Experts of a small language model: width 256.
Below are experts of layer 6 (counted from 0) of a mixture-of-experts language model. Rows are named router (the router's row for the expert), up (a neuron's input weights, with its number) and show model dimensions 0-255. Each number is 128 + 32 x the weight over its row's rms, rounded and kept within 0 to 255.
After each expert's rows: a language model's description of what the expert responds to. This comes from a sample of Wikipedia text that the model never trained on.

# expert 20
router [163  84 111  84 113 149  63 110 171 150 151 133 129 113 106  80  59 158 174 113 133 159 138  85 118 114 120 108 137 120 112  61  91 138 113 107 126 182 112 134 137 116 148 102 159  66 158 120 122 104 112 108 149 162 130 116 123  76  97 105 125 105  93  30 147 114 106 112 117  87 132 109 152 118 134 158 130 160 145 223 162 123 171 140  44 113 141 179 146 119 153 200 111  95  90 122  91  67 138 158 133 135 154 135 143  68 146 144 153 148 147 149  77 154 108 148 151 193 126 135 135 148  88 127 163 128 100 144  78  73 121  63 102  77 177 129  84 136 126 145 129  86 164 127 105 126 116 172 154 164 139  48 108 155 144 175 154  62 114 169 120 145  58 169  70  83 100 144 141 101 148  72 192 143 149 135 148 193 121  91 134 156 109 106 127 114 106 155 147 103 132  87 159 112 117 124  86  93 174 161 179 106 156 138  93 152 177 146 124 105 133 117 133 133  85 155 108  60 137  68 116 121 133 123 130 122  71 131 149 107 116 147 100 137 128  84  30  81 111 129  79 150 128 116  92 101 128 126 143  96 154 135 127 117 169 113]
up3 [123  90 186  95 126 104 115 154 103 116 112 120 147 131 135  96 145 117 155  53 152 138  82 118 116 164 118  94 106 163  83 122  90  94 149 118 157 181 135 134 155  88  10 173 125  89 145 129 140 111 103 148  84 190 199  95  97 130 140 143 155 118 109 125 135  72 147 120 152 166 123 113 111  93  69 100 114  97  77  84 119 160 138 148 150 162 148 125 138  98 181 129 148 149 119 164 149 124 166  97 120 107 140 119 130 131 152  68 104 156 106 168 151  90 111 123  95  47  69 107 128  96 175 190 125  58 128 198 155 148 128 164 154 157 119 146 107  98 138  61 143 119 109 126 136  88 135 115 106  98 157 199 122 143  92 126 140 136 163 128 117 135 106 138 105 119 133  97  97 142 122  96  62 124 122  78  95 155  64 110 154  96 142 115 104  78 185 136 187 143 167 144 151  91 122 116 164 125 124 138 138 139 116  80 135 119 196 130 170 130 129 125 153 200 126  96 135 141 121  95 123  85 130  94 152 184 126 120 191 127 110 100 140 111 186 123 124 124 198 154 207  91 202 111 117  53 133  90 180 163 110 122 129 174 117 148]
Description: Line starts in lists. Line breaks and leading pipes opening new table rows or list items, e.g. in election results, filmographies, match reports, tracklists.

# expert 63
router [146  90 128 100  96  93 119 140  91 170 121 122  90 101  97 168 117 232 159  65 179 187 159 104  80  72 171 143 113 158 129 108 151 117 121 141 151 124 160 123 141 201 106  98 113 125 156 106 104 122 191 103  82 120 126  74 119 127 120 136 150 157  74  99  99 100  76 117 139  42 183  72 171 113 140  79  85 153 136 111 118 206 153 139  94  75  71 121 149 142 129 132 103 115 139 152  89 120  98 118 104 134 144 105 186 145 124 124 109 129 122 165  53 144 110 142 143 148 135 166 168 132 125 129 146 147 158  89 149  81 161 141 167 174 149 170 155 152 147 134  80 102 109 133 124 126 105 115 135 144  81 114 131 164 163 207 127 164 171  97 146 114 139 122  95 147  89 188 171 116  90  82 175 106  98 145 176 158 105  89  68 153 151 131 131 175 179 127 131  60 100 149 154 131 144 135 140  95 141 111 137 135 138 116  84 147 143 123 171 131  82 172 101 203 163 128 159 143 149 114 138  60  97 178 121 100 110 170 111 123  83 145 154 159 102 159  96 134 152 180  78 106 132 163 151 157 155 123 149 109  64 146 130 125 186 153]
up1 [146  98 112 135 159 142  62 134 109  92 150 154 171 107 128 117 195 132 116 138 108 132 155 168 137  98 137  88 136 184 118  85 145  91  59 160 158 152 105 120  83 146 120  93 129 125 132 169 141 152 121 103 143 157 188  91 132  96  81 141 130 136 120 128 149 136 110 142 145  61 127 127 132  98 108 161 135 159 180 117 104 205 118 139 109 137  73 105 116 117 121  53 181 147 154 198 142  86 105 142  88  90 133  91 156 101 127  99 171  96 156 124 108 136 169 221 125 100 131 138  74 150 111 106  82 111 107 181 118 147 133 145 146 111 143 148 184 114 173 163 192 113 109 133 155  51 120 134 102  61  89 149 153 132 160 130 139 169 151 138 130 129 131 136 160 106 141 176  78 149 115  65 133 107 125 146 117 122  80  10 116 139 129 132 120 130 192  82  93  78 118 155  83 180 174 130 113 112  97 112 109 144 139 106 159 148 113 170  77  66 142 136 121  97 142 106 172 134 137 200 128 137 119 148 137 124 144 152 149 118 146 112 130 166 161 160 111  76  86  80  85  84 140  97 131 155  68 168 198 161 133 196 124 143  96 151]
Description: Foreign name syllables. Early syllables and letters of Slavic, Turkish, Arabic, South Asian and German names or words, e.g. Ke in Kefeli, Ya in Yasmeen, Š, Kha.

# expert 53
router [ 96  97 119 110 159  96 154 122  87 107 116 124 128 187 128  95 109 146 140  98 121 116 156  76 110 138 110 135 120  68 110  96 125 131 138 180 171 175 134 165 127 144 178 107 105 120  41  82  60 119  77 153 105 133 150 108 121 139  81 122 148 116 116 118 145 133 123 114 140  90 117 133 133  83 193  97 107 198 132 155 140 165 148 116 130 104  73 107  61  97 125 125 179 107 143  78 102 169 116  82 140  89 163 119 114  43 130 102 133 147 141 144 124 152 104  96 149 117 131 116 175 119  91 111 162 115 203 103 145  79 161 151 106 170 133 198 158  91 135 122  99 120  78  99 119 207 104 106 188 132 136 115 141 128 129 162 138  59 119  74 187 148  79 130  82 130 124 142 152 136 103  88 118  90 123 116 208 124  83 185 112 147 141 192  54 148 127  78 150 129 120 103 132 159 137 115 139 110 107 138 148 112 129 106 129 125  93 107  83 183 132 133 115 169 107  85 152 140  66  87 115 157  99 158  77 113 150 172  99 137 122 146 142  85 112  73  99 116 181 146 144 124 150 126 159 135 175 133 231  56 101  97 116 119 165 106]
up0 [112 179 152 169 201 161 134 125 150 130 177 137 187 162 149 144 138  94 191 124 166 141 116 131 111 128 108 160 123 150  83 114 131  72 111 119 135 182 126 136  54 157  81 108 153 152  83  97 187 108 112 125 124 188 170 121 142  99 102  95 107 111 151 164 170 113 119 124 141  87 138  57 109 155 120 123 146 138  71 158 146  88 108 125 120 100  87 206 128  92 135 121 157 108 157 112 124 106 113 165  99 209 132  97 112 104 108 122 174 206  71 121 118 146 136 111 139 118 233  69 136  75 115 107 115 115 137 117 177 128 162 147 121 141 200 124 157 124  80 135 130 122 170 187 121 163  67 150 154  86 128 112  83 170  95 135 144  85  93 105 105 158 170 102  89 134  99 172 158 143  94 118 180 164 117 141  84  92 111 159 107 184 122 163 100 144 106 132 110 128 168  80 151 155 181 104 133 135 112 180 121 106 131 157 144 183  55  98  81 150 154 119 100 146  83 100 146 105 144 130 192 117 166 114 134  73 149 124 100 127 104 175 128 175 141 117 144  98 156 162 152  87 128 127 121 120 166 116 130  55  81 133 153 124 125  81]
Description: Article a and quantifiers. The article a or A and quantity words like several, various, numerous, many, plus prepositions in ordinary running prose.

# expert 26
router [118  93 151  53 100 119 106 148 156 119 106 124 101 135  77 161 160 150 157  97 143 158 153 100 137 141 143 113 132 169 151 113  83 130  81 135 133 116 172 103 157 113 123  69 109 115 132 110 108  98  95  59 124 189 117 124 134  93 119 119 160  92 112 126 103 176 114  84  96 104  84 110 133 146 119 131 106 191 143 117 136 205 114 127 119 126 155 152 117 165 137 138 194 130 126 157 130  57  99 156  96 135 142 165 192 130 127 110 150 141  92 112  69 124 135 111 132 133 115 107 113 128 111  87 109 155 166 152 142 106 159 201 162 145 123 188 134 128 145 122  58 137  93  96 154 110 134  61 122 131 120  84  75 212 148 115 212  92 172 143 155 146 115  88 122  46  77  84 181 126 114 105  94 120 160 143 158 161  58 128  73 152 107 124 125 160 125 164  88 106 123 120 119 151 124 122 143 107 135 147 127 155 131 111 142 143 115 136 103 145 129 131 154 160 166 112  82 124 148 167  78 144 162  98 144 103 152 173  66  94 191 159 116 164 132 108  89 146 129  54 102 186 146  28 164 128 154  96  83  63 125 166  55  94 171 127]
up1 [158 133 154 110 117  97 118 156 140 118  95  97 135 112 138  62 147 161  85 141 152 146 207  96 119 109 146 156  88 143  97  91 180 139 150 128 145 134 142 134  92 144  94 121  75 134 152  98 145 123 118 122 152  78  97 161 148 150 128  92 108 119 112 159  97  87 126 161 153 158 101  90 116 127  37 119 123  61 179 104 113 128  92 152  78 126 135 168 133 114  96 131 115 123 133 161 113 142 116 159 143  90  58 139 109 151 113 139 168 156 152 142 113 140 129 104 148  59 203 116  70 139 144 136 127 111 136 109 119 182 101 228 167 118  91 140 134  96 120  82  94 145 180  79 175 104 108 126 134 142 206 110  72 115 119  87 153 116 187  95  96 101 160 119  61 152 170  91 110 113 147 101 164 161 104 138 112 187 115 157 111 155 137 108  74  69 110 115 154 113 185 150  86 102 130  95  74  98  65 136 124 118  96  97 133 144  91 163  94 183 134 137 104 135 152 132 145 160 128 209  72  72 149  75 119 147  73 114 116  90 142  94  90 111 110 143 163 117 124 118 132  84 114 170 107 185 130  45 134  89 159 135  91 126 189 141]
Description: Name-initial fragments. Capitalized opening pieces of proper names, often Japanese or foreign titles and names, like Ku, Shi, K, Bo, Z.

# expert 45
router [ 82 142 140 162 125 132 161 148 113 189 120 107 125 152 103  78  52 182 174 117 133 145  81 138 115 131 180  95 191 208 128 132 123 151  94 116 158 150 166 104 128 197 179 135 119 143  80 113 139 121 103 123  75 162 186 110 108  99 149 112 119 132  94  86  96 159 122 152 137  86 127 152 193 178 106 117 130 143 171 173 126 122 121 154 139  74 147 176 115 191 151 180 112  76 184 122 110 107 174 117 113 143 131  13 135  59  92  78 113 130  85  79  75 121 128 135 153 145 146 134 115 124  92 178  78 163 173 160 105 122 115 182 156 157 143 144 128 147 182 168 114 115 145 143 135 134 124 121 118 172 193 113  88 151 130 149  85 160 187 125 134  81 114 124  83  94  83 137 158 147 164 126  96 147 108 129 145 194 111 110  33 137 154  80 128 136 129 121 106 145 119 114 100 144 132  95 110 121 143  99 137 150  98  98 161 112 141 106  82 116  72 135 163 120 137 133 149 111 133  93 166 179 132 130  61  80 119 185 126 130 165 126 159 138  67 182 115 102 157 172  97  95 169 123 123 108 160 123  89 116 152  95 135 158 140 132]
up1 [117 129  97  88 114 167 196 169 111 162 156 124 115 126 136 119 129 174 145 170 110 128 141 159 148 104  72 109  96 175 133 146 148 131 182 155 111  99 116 160 104 161 185 169 104 146 123 124 117 101 112 144  94 105 144 198 142 142 171 173 174 117 116 104 137 213 167 168 140 191 178 155 157  91 107 100 207  78 123 141 147 149 148 134 153 181 101 175 127 152 117 125 138  98 155 168 147 155 137 115 138  92 112 131 140 124 107  99 131 104 122 103  46 130 151 111 178 100  53 123  78 159 150 144 144 134  82 165 156 140 134 135 106 172 128 139 169 124  64  99 140 107  92 128  73 152 119 156 109  90 140  58 117 197 164 113 109 132  94 150 111 129 125 112 112  56  72 153 106 124 143 128 114 124 113 123 134 103  60 137  97 160 123  89 126 116 105 133 110 108  47  27 152 184 146 144 183 155 106 147 102 135 102  66 183 195 117 109 161 150 124  95 123  96 150  85 133 106 175 129 134 130 188  58  90 140 158 121 101 127 151 161 138 152 167 179 107 114 159 137 137  94 148 165 142 186 186 135 154 119 103 105 107 147 133 108]
Description: Table numbers and digits. Pipes before goal differences in league tables, digit fragments inside long numbers, coordinates and years, e.g. −13, 775868, 1502.

# expert 59
router [121 152 126  99 159 115 116 148 222  83  86 121 114 122 100 104 188 143 170 140 149 157 150 102  99 109 101  78 131 124 108 136 150 141 128  93  95 147 179 168 117 117 182  98  75  83 102  96 103 120 139  79 138 110 166  93 102 105 129 136 124 100 135  77 122 113  49 135 129 100  76 107 165 178 150 183 159 154 190 132 137 123 159 167  67  95  77 105 142  83 140 163 150 121 159  76 137  83 100 143  98  98 136 115 159  83 106  39  69 111 145 191 109 154 119 156 135 141 204  91 129 107  96 144 128 127 117  77 176 137 115 134 137 136 139 135 156  93 102 136 128  78 135 149 112 146 142 177  85 126 221 123 125 137 175 127 163  65 180 134 117 187 119 120  79 123 113 148  99 117  74 132 158  78 139 145 138 189  73  41 123 142 139 156 140 125 153 143 180  98 111  95 176  95 157 161 133 100 132 124 177 142 159 121 122 128 127 156  83 181 118 164 136 122 121 102 133  86 116 145 133 115  97 128 159 105 186 154 187 156 126 132 147 158 125 122 141  89 116 111 154 142 189 150 118 135 150  85 127  39 132 118  98 131 125  83]
up0 [ 74 160  40  77 137 119 101 120 138 103 116 146 159 139 115 104  88 129 183 137 141 173 169 121 132  90 125 118 164 167  85 113 165 118 131 123 131 107  85 145 131 162 128 205 112 118 156 106  71  91 102  62 123 108 115 136 169 170 133 119 148 142 140 178 107 154 124  85 107 101 130 137  73 132 101 147  69 157 151 122 164 107 108 137 101 148 176 174 147 164 145 164 142 152  81 134 136 195 108 199 111 124  72 171 141 131 137 153 130 129 140 161 141 167 181 143 175 120 109 147 141 132 178 125 133  52 151  79 119 107 130  87  85 171 151 144 165 122 176  73  92 111  96 130 151 143 146 104 112 152 105 147 132 166  77 102 116 151 168  81 106  60 121 126 167 157 116 116 154 102  24 147 109 109 129 110 193 100 177 115 152 106  73  89 135  87  93  86 116 123 144 114  90 135 181 154 118 102 167 105 180 132 150 117  87 123 131  50  90 121 153 158  78 190 117 102 138 119 181 152  90  53  81 132 139 123 141 105 152  93 122  92 123 117 145  86 113 163 139 150 197 131 126 115 123 163 128  57 114 149 101 101  93  93 118 106]
Description: Institution and award names. Words inside names of awards, orders, leagues and organizations, such as Award, Association, Council, Order of the British Empire, UEFA Cup.

# expert 61
router [145  96 151 146 146 102  71 146 102  87 114 146 141 171  52 162 143 126 156 106 140 149  93 122 124 122 112 140 141 161 171 154 128 147  62 115 158 105 106 142 116 158 167 123  96 171 197  86 116  64 102 140 118 124 140 130  91  87 100 135 140 116 113 132 100 147 141 126 148  99  94 141 138 135  98 142 134 196  92 160 123 132 166  91 149 120 138 154 136 121 131 137 156 182 202  44  91  82 172 112 133  78  93 107 174 102 104 157  92 127 153 143  78  72  85 123 113 118 180  88  98 173 108 104 215  96 180 119 131  76 153 109 179  74 127 152 105 106 125 105 128 146 120  78 144 185  46 179  79 101 130  95 138 125 173 189 183 109 184 206 141 113 119 187  56 118 173 127 145  86 132 152 195 133 117 111 158 114 128 119 163  91 106 146  96 125 125  74 149 164 163  75 159 174 140 128 142 105 159 104 160 187 148 155 120 204 115 141 132 181 135 121 113 108 146 141 144 131 123 145 139 137 152 125 142 141  65 136 114 141 133 162 118 149 128 107 105 106 141 161 124 153 103 146 150 180 143 133 101 115 158 115 106 169 205 162]
up1 [ 55 161  78 127 135  97 136 172 122 110 150 123 149 133 145 133  92 135 124 100 100 147 156 139  62  79  71 148 138 123 106 133 111 148 103 123 165 118  82 144 173 150  96  50 185 121 143 116  82 123 110  83  51  74 172 100 145 105 117 164  88  82 185 141 155 167 141  86  72 100 143 138  96 134 183 144 102 104 104 115 126  87 114 168 125  91  91 104  70  89 108 164 127 138 118 123 124 121 154 156 134 123 145 106 109 125 140 105  67 103  77 155 120  86 134  80 135  90 123  80 183 109 157 155 104  41 177 137  86  94 101 101 117  67 135 120 139 147 148 129 117 132 112 155 137 156 171 120 182 134 164 191  82 104 151 110 139  76 153 131 119 106 158 154  97 157 160 154  80 130 140 101 139  94 158 123 163 143 153 188  51 125 122 188 188 174 114  94  74 120  95 168 136 130  92 138 139  97  94 106 143  83 176 108 167 134  69 122 144 127  46 122 131 107 177  94 124 129 125 100 133 154 113 143 116 163 124  75 113 168 175 145 172 131 155 197  92 136 187 160 138 120 131 164 149 153 109 136  96 185 161 135 158 112 154 137]
Description: Line breaks and word prefixes. Line breaks ending list items and infobox lines, plus word-initial prefixes re, co, pre, non, ex, Al and in inside brother-in-law.

# expert 9
router [147 109 112  78 172  92  97 146 146 143 127  80 104 118  82 125  84 138 137  67 144 144  83 127  79  98  93 142 110  98 135  54 153 150 130 144 179 137 126 114  67 128 157 148  77 104 115 185 120 130 124  94  81 157 217  67 183 108  68  85 157 139 124  74  56 144  88 124 138  80  97  73 151 107 176 185 149 120 110 131 204 161 157 176 115 123 128 102 132 175  74 186 165 160 227 102 112 101 117 144 146 182 122  77 188 149  57 106  72  79 116 152  74 168 163 181 160 187 118  99 157 119 130 104 102 136 162 100 110 143 142 102 127 153 138 163 139  87 159 135 151  86 147 105 131 184 111 115 134 137 148 127 123 131 149 172 129 151 125 166 158 135 113 163 103  84 160  49 134 107 145 131 132  83  90 145 170 175 102 127  79 128 102 119 125 157 154 126 158 146 102 143 116 128 108 127 107 158 147 115 102 143 129 133 117 131 143 101 157 147 140 142  99 167 106 104 125 131  96 133 158  96  93 107 145 120 145 150 144 134 137 129 136 177 113 155 137 143 179 135 201  74 198 145 119 163 135 141 158 127  81 158  97 147 166 126]
up0 [ 85 176 159 147 102 171 183 158 130 106  96 126  99 137 125 140 125 101 134 166  98  98 136 128 105 130 124 123 120 113 105 169 102 143 127 143 121 142  70 129  93 117 148 184 168 109 112  69 120 116 123 110 130 150  73 124 147  97 155 122  33 102 136 154 125  95 175 108  63 132 138 148 117 123 144  61 166 137 166  97  67 149 132  71 117 120 131 142 113 105 122 106 132 112 111  66 151 147 121  97 194 126 140 164  80  84 132 130 174  65 194 129 152 128 135 124  78 114 152 109 141 164 146 173 157 138 149  94  63 134  87 110 135 161 151 129  50 131 160  52 137 149  70 125 111 120  84 109 119 141 152  72 185 153 164  73 110 137 169 139 129 152 129  96 142 158 141 153 153 141 105 141  31 106  89  95 122 129 103 160  99 137 123 153 125 156 161 107 129 110 117  65 104 148 115 148 201 120  66 149 202 140 123 121 108 133  99 130 133 182  91 126 115  70 152 183 107 117  94 164 112 130 132 100 138 114 105 119 128 137 105 181 102  94  83 146 103  87  39 168 105 132  55 180 157  97 187 145 163 173 132 133 138  78 113  90]
Description: Personal given names. Given names and name pieces inside lists of people, credits and sports tables, e.g. John, Michael, Hugo, Manuel, Garner.

# expert 43
router [126 116  83 129  99 120  78 112 115 157 111 105  69 174 161  95 150 122 158 112 118 143 178  99 123 125  91 129 142  57 101  78 158 118 107 118 113 150  98 166  91 146 105  59  71  81 133  72 117  82 134 101 166 173 138 153 170 133 153 114 124 148 124  82  81 146 102 111 162  41 106 110 146 135 124  93 123 163 164 165 145 136  72 126 142 132 154  96  81 103 126 118 165  34 105 104  78  98 108 137  94 141 169  84 148  85 131  47  83 150  92 130  56 135 129  59 135 132 166  40 153 123  76 138 172  81 179 173 100  61 143 129 140 160 122 131 115  91 149 139  88  81 166 113 176 167 107 172 148 139 149 141 117 171  89 178  96 151 138 174 131 173 148  98 116  70 123 124  88 107 179 168  92 121 169 133 169 151 149 100 153 154 157 133 133 150 162 123 102 106 113  82 170 124 101  80 100 100 140 155 107 185 152 101  97 139 104 138 112 149 139 130 112 165 115 106 177 105 100  77 128 183 134 112 142  83 158 161 164 129 152 142 140 145  85 164 126 111 165 131 119 135 119 162 134 146 176 127 157  89 148 111 117 141 173 167]
up0 [118 141 133  98  82 184 140 127 136 109 107 139 119 103  76 142 153  97 141 152 137 156  85 161 109  86 106  64  90 140 110 120 164 113 162 116 149  84  99  85 108 184 181 120 158  64 136 111  73 170  58 199 124 140 120 100 155  98 107  86 156 148  76 119 114 106 185 150 121 161 164 102 133 121  97 149 121 116 123  93 112  87  75 118  95 146 178 207 102 165  66 101 109 106 127 138 151  96  99 148 117 159 164  77 123 149  60  85 187 132 148  58  67 145 151 137 137 127 115 103 153 113  70 135 110  78 151 119 142  98 128 102 119  80 141 150  90 145 118 118 121 107 128 139 158 155 103 116 160 155  92 148 157 103 164 149 181 116 145 116 106  90  83 113 131 123 114  78 140 107  97  98 133 128 165 160 166 154  64 132 140 111 113 174 107 103  45 138 107 190 156 163 117  98 113  93 187  65 136  97 199 109  81 155  90 148 142  91 119  84 112 120 142 136 132 176 105 148 144 144 146 119 105 160 174  86 130 166 169 153  97 125 130 173 142 109 132 105 107 125  83 154  91  66 160 162 131 136 121 193 139 116 229 142 131 141]
Description: Spaces, hyphens and prefixes. Bare spaces inside foreign titles, hyphens and dashes joining words, opening parentheses and quotes, and prefixes like re, un, De, dis.

# expert 33
router [ 96 178 117 181 150 160 129 142 160 161 112 122  73 211 100 127 123 106 151 141 154 147 112 145  76 145 147  82 171 140 101 111 111 145  91 104 118 162 167 133  95  91 222  47 157 110 140 142 139 183 137 121 123 173 171  98 136  89 133 113 191 135 105  91 123 203 118 127 172  86 107  65 149  96 137 117 122 182 146 177 127 174  98 164 112  98  61 109 132 162 142 164 121 137 147  86  83 151 174 120 102  81 106  34 119  40  92  42 146  80 110 137 122  99 136  70 103 170 114 121 125  78 112 120 145 131 108 146 134 107  99 158 110 148 107 127 164 142 128 195  77 147 101 101 125 135 155 183  97 168 181  63  67 102  83 121 116 140 162 102 165 113 148 127  41  81 130 162 152 114 119 126 129 156 154 163 133 195 138 118  81 159 136 160 128 131 110 113 156 119 133 112 123 152 123 116 106 132 125  92  97 172 115 132  89  99 156 116 132 182 113 156 139 174  93 101 125 127 119 142 118 139 130 116 134 104 164 171 147  88 138 137 108 114 101  91  90 133 146 117 196  81 134 156 131 123 150 129 182 127 106 127 100 104 151 120]
up1 [131 127 139 140 163 141 128 187 104 116 144  97 101 122 123  84  99 148 111 113 165 176 130 132 124 148 127 125  78 104 121  95 113 167  80 107  80 124 144 157  91 118 194 166 134 111 135 149 132 140  26 137  79  92 101 145 142  88 132 105 107 152 103  72 191 140 152 148 111 181 114 138 178 140 177 117 158 162 110 144 198 120  73 100 135 151 148 149 144 149  84 189 102 144 117 113 108 100 136 110 132 122 145 201 142 123 128 111 174  87 133 109 110  78 126 126 157 121 138 147 150 113  80 146 134  54 109 122 120  91 122 230 152 107 171 125 124 118 116 120 166 134 132 138 122  82 140  30 126 129 164  88 164  57 142 139  55 116 111 131 191  85 176 124  83  77 131 156 153 175  79  66 132  55 136 137 173 102  95 151  86 177 110 176  74 143  88 123 144 121 128 128 117 112 174 134 118 116 131 163 172 123 113 143 163 103  88 131 111 162 113 148 161 128 104  79 119 178 109  78  96 159 162 123 126 181 150  86 153 121  76 163 123 111 135 138 155 138 152 112  75 175 141 168  96 161 157  59 115 111 128 123 140 151 114  66]
Description: Table pipes and conjunctions. Pipe separators in number-heavy sports and statistics tables, plus conjunctions joining clauses or figures, e.g. and, but, until, or, thus.

# expert 15
router [129 151 157  90 193 115 123 159 143 147  56 115  87 157 121 111 130 151 186 131 132 166  95 128  95 162 146 104 152 117 170  65 175 110 140 162 132 120 118 164 152 113 155 129  84  93  94 129  82 119 106 127 106 130 143 116 103 112  80 112 164  61 113 103 170 105  77 149 143  66 125  78 135 149 160 125 103 136 171 151 114 172  89  89  98 134  66  83 149 130  51 125 130 125 214 107  85 101  90 150 100  94 143 157 156  90 136  71 110 161 130 145 113 178 134 141 129 114 191  54 120  91  71 131 117  52 158  85 171 116 146 132 120 179 160 147 165  89 139 156 200  90 122  64 128 182 106 104 120 137 170 168 118  95 131 122 168  93 131 117 163 106 167 122  80 163 151 123 112 159 124 156 153 126 186 120 162  82 105 106 119 112 155 114 102 146 194 114 161 118  88 107 216 134 166 140 122 117 164 160 162  85  92 181 106 140 129 149 127 182 195 170 183 152 123 141  96 123 153 157 167 161  89 121 135 129 160 147  95 100 155 121 141 127 130  78  65 123 112 159 137 126 156 165 129  99 150 108 135  97 171 141 152 150 149 116]
up1 [145  57 114 175 142 123  71 124 111 117 108 149 168 174 147 138 143 122 188 170 147 143  92 152 145 128 121 177 126 170  77 201 156  70  54 184 168 161 103 150 195  84 127 121 123 121 153 112 110 113  93  79  95 151 175 169 153 166 114 149 104 100 128 161 131 125 143 159 150 146  86 146  94 139 171 130 133 114 185 171  60 125 135  93 108  55 115  66 177 146 153 164 133 134 143 151 127 101 108 181  84  90 155  77 153 128 210  77 122 198 141 107  91 117 118 136  61  79 117 107  76 163 127  98 195  59  90 143 120 142 135 146  75 121 174 143 169  91 113  76 165 108 131 110 124 165 170 157 134  84 131 123 161 194 100 142 118 139 104 114 135 103 130 118 160 120 148 112 126 115 129 128  94 142 155 173 138 119  62 109 122 118 138 161 113 146 166  69 142 121 117 129 161 139 168 153 139 146 112 187 135 116 121 134 107 120 110 104 131 146 138 130 230 153 157 172 154 173 128 160 140  91  93 173 111 155 109 180 139 111 157 168 127 111 125 132  58 135 127  98 123 109  77 121 176 124 128 106  92 118 143  96 115 124 120 168]
Description: Education and institutions. Words in education and career passages naming schools, degrees and institutions, plus their linking of/the/at, e.g. University, graduated, bachelor, education.

# expert 46
router [178 109 149 125 122 160 128 147 112 117 153 143 122 153  70 160  97 114 150 130 102 127 115 102 137 163  99  84 172 118 150  77 133 117 163  84 160 135 109 170 162 177 148 106 138 102  80 189  91 169 166 101 133 179 159 138 176  97 116 143 153 158 143 174 133 153 117  99 155 106 136 130 136 149 166 158  52 184 190 164 135 129 127 134 139 135 113 184 128 174 157 159 139 120 152 135 127  88 148 148 132  93 144  43 134  61 135  73 102  75 145 136 102  76 134 102 163 144 131  99  96 116 128 133  73 179 173 127 163  49  96 173 163  94 117  78 137 149 170  97 154  78 144 131 122 113 142 173  53 151 170  82  91 162 164 111 120  63 139  89 151 118 159 158 106 136 147  95 183 152 135 106 154  90 121 129 151 132 152 125 116 148 150 137 115 129 109 133 178 120 104 165 132 132 167 102  82 137 121  96 100 142 208 113 147 128 131 100 158 126  78 144 183 176 148  93  61  90 143 127 169  92 157 146 162 168  81 145  80  96  84 115 116 144  70 157  86 149 111 129 135  87 162 188 161  69 173 124 134  59 141 116  78 130 149 174]
up1 [171  78 119  94 114 153 116  86  90 110 158 105 127 162 139 176 103 140 104 153  36 110 109 131 133  99 118  87  38 184 164  84 137 119 185  57  87 117 122  71 102 101 161  47 147 109 111 108 176 154 131 132 136 184 142 136 168 152 119  68 121 138 102 106 155 179  67  86 155 151 122 151  78 142 137 136 107 154 155  96 117 161 172  90  67  78 115 137  78  85 120 109 156  94 105  65 103  74 117 124 146 103 112 126 173 127 187 116 142 131 121 133 124 117 125 151 132  86 132  73 143 109  86  75  93 108 164 159 113 125 174 162 163 103 106 128  84  84 152 109  85 119  95 112 199 111 158 101  99 163 132  92  84 157 165 103 117 154 181 130 122  92 107 126 132  92  92 145 155 124  62  82 158 154 149 138 152 175 134 141 126 111 116 109 174 114 140 142 144  86 103 119 168 156 152  96  85 158 104 149 188 123 165  95  76 160 136 175 127 145 124 147 126 109 160 135 113  87 123 130 172 177  74 139 163 117 117 141  77 116 148 129 145  83 101 178  75 122  77 105 127  71 113 147 190 116 155 126  94 108 106 117 107 107 121  84]
Description: Pipes among numbers. Pipes and semicolons between numeric cells in results and standings tables, race results like HOC 1 14;, ISBN, episode and part numbers.

# expert 8
router [105 125 113  40 171  83  86 108 113 144 133  98 127 113  84  90  69 156 164  60 144 170 129  88  97 124 128  92 135 104 126 101 148 123 108 153 135 133 142  88  73 119 111 122  55 105  96 108  59  74 111  83 117 151 160 104 151 166 114  99 184 119 132  87 118 171 136 157 150  55 138 112 184 148 153 189 135 139 184 161 127 153 113 149 156 118 126 133 152 113 115 109 178 133 117 144  83  63 134  97 130 121 124  66 130  90  98  43 112 112 176  93  88 164  84 157 144 158 163  66 138 147 137 102 111 105 168 142 126 120  94 103 170 161 153 202 162 116 155 134 116 132 164  67 173 137 144 191 109 205 132 145  83 123 176 105 131  81 150 132 185 160 134 164 109 149 121  89 120 124 176 137 142 103 114 154 226 190 139 165  90 128 138 138 135 120 144 174  95 141  76 167 147 136 106 107 105 116 175 155 113 163 145 120 125 160 127 135 133 158 124 150 157 162 139 123 161  92 115 143 124 109 126 101 127 156 118 151 168  85 114 140 106 181  96 173  71  94 181 105 167  93 148 115  82 124 153 149 178 134 114 130 104 111 181 126]
up0 [156 153 130 137 147 163 141 149 100 123 169 177  92 165 157 122  92 106  95 100 117 166 107 138 146 143 134 130 214 148 180  96  89 182 125 143 139 148 163 167  89 132 146 178  84 156  83 125  97 147 141 154 130  97 110 152 139 134 169 113 147 110 143  93 116 168 143 184  85 148 138 156 111 152  76 110  64 115 180 147 123 109 128 140 166 123 115 116 116 121 122 127  98 111  72 141 141 157 114  83 141 166 126 155 162  31 101 110 112  89 104 146  74  80 162 178  96 158  74 210 102  99 117 100 121 126 101  42 176 143  57 123 134 123 122 138 102 111 122 132  70 138 109 125 131 135  82 160 190 120 145 154 103 107 162 105 125 152 131 125 147 102  96 201 147 108 117 120  76 143 177 101  89 137  89 184 121 163 141 152 161 177 104 112 139 141 191  97 113 149 184 140  90 150 149  59 138 132 136 117  84 161 125 146 175 198 156 111 105  88 137 160 120 146 154 102 138 104 166 115 136 133 129 118 122 136 136 126 103 111  91 118  83 155  70  76 178 159  96 160 148  94 166 155  69 126  73 109 143 165 120 198  66 136  80 180]
Description: Biography and taxonomy punctuation. Sentence-ending periods, commas, born and date pieces in opening lines of biographies, plus taxonomy Authority and Synonyms lines, e.g. "(born", "1932)".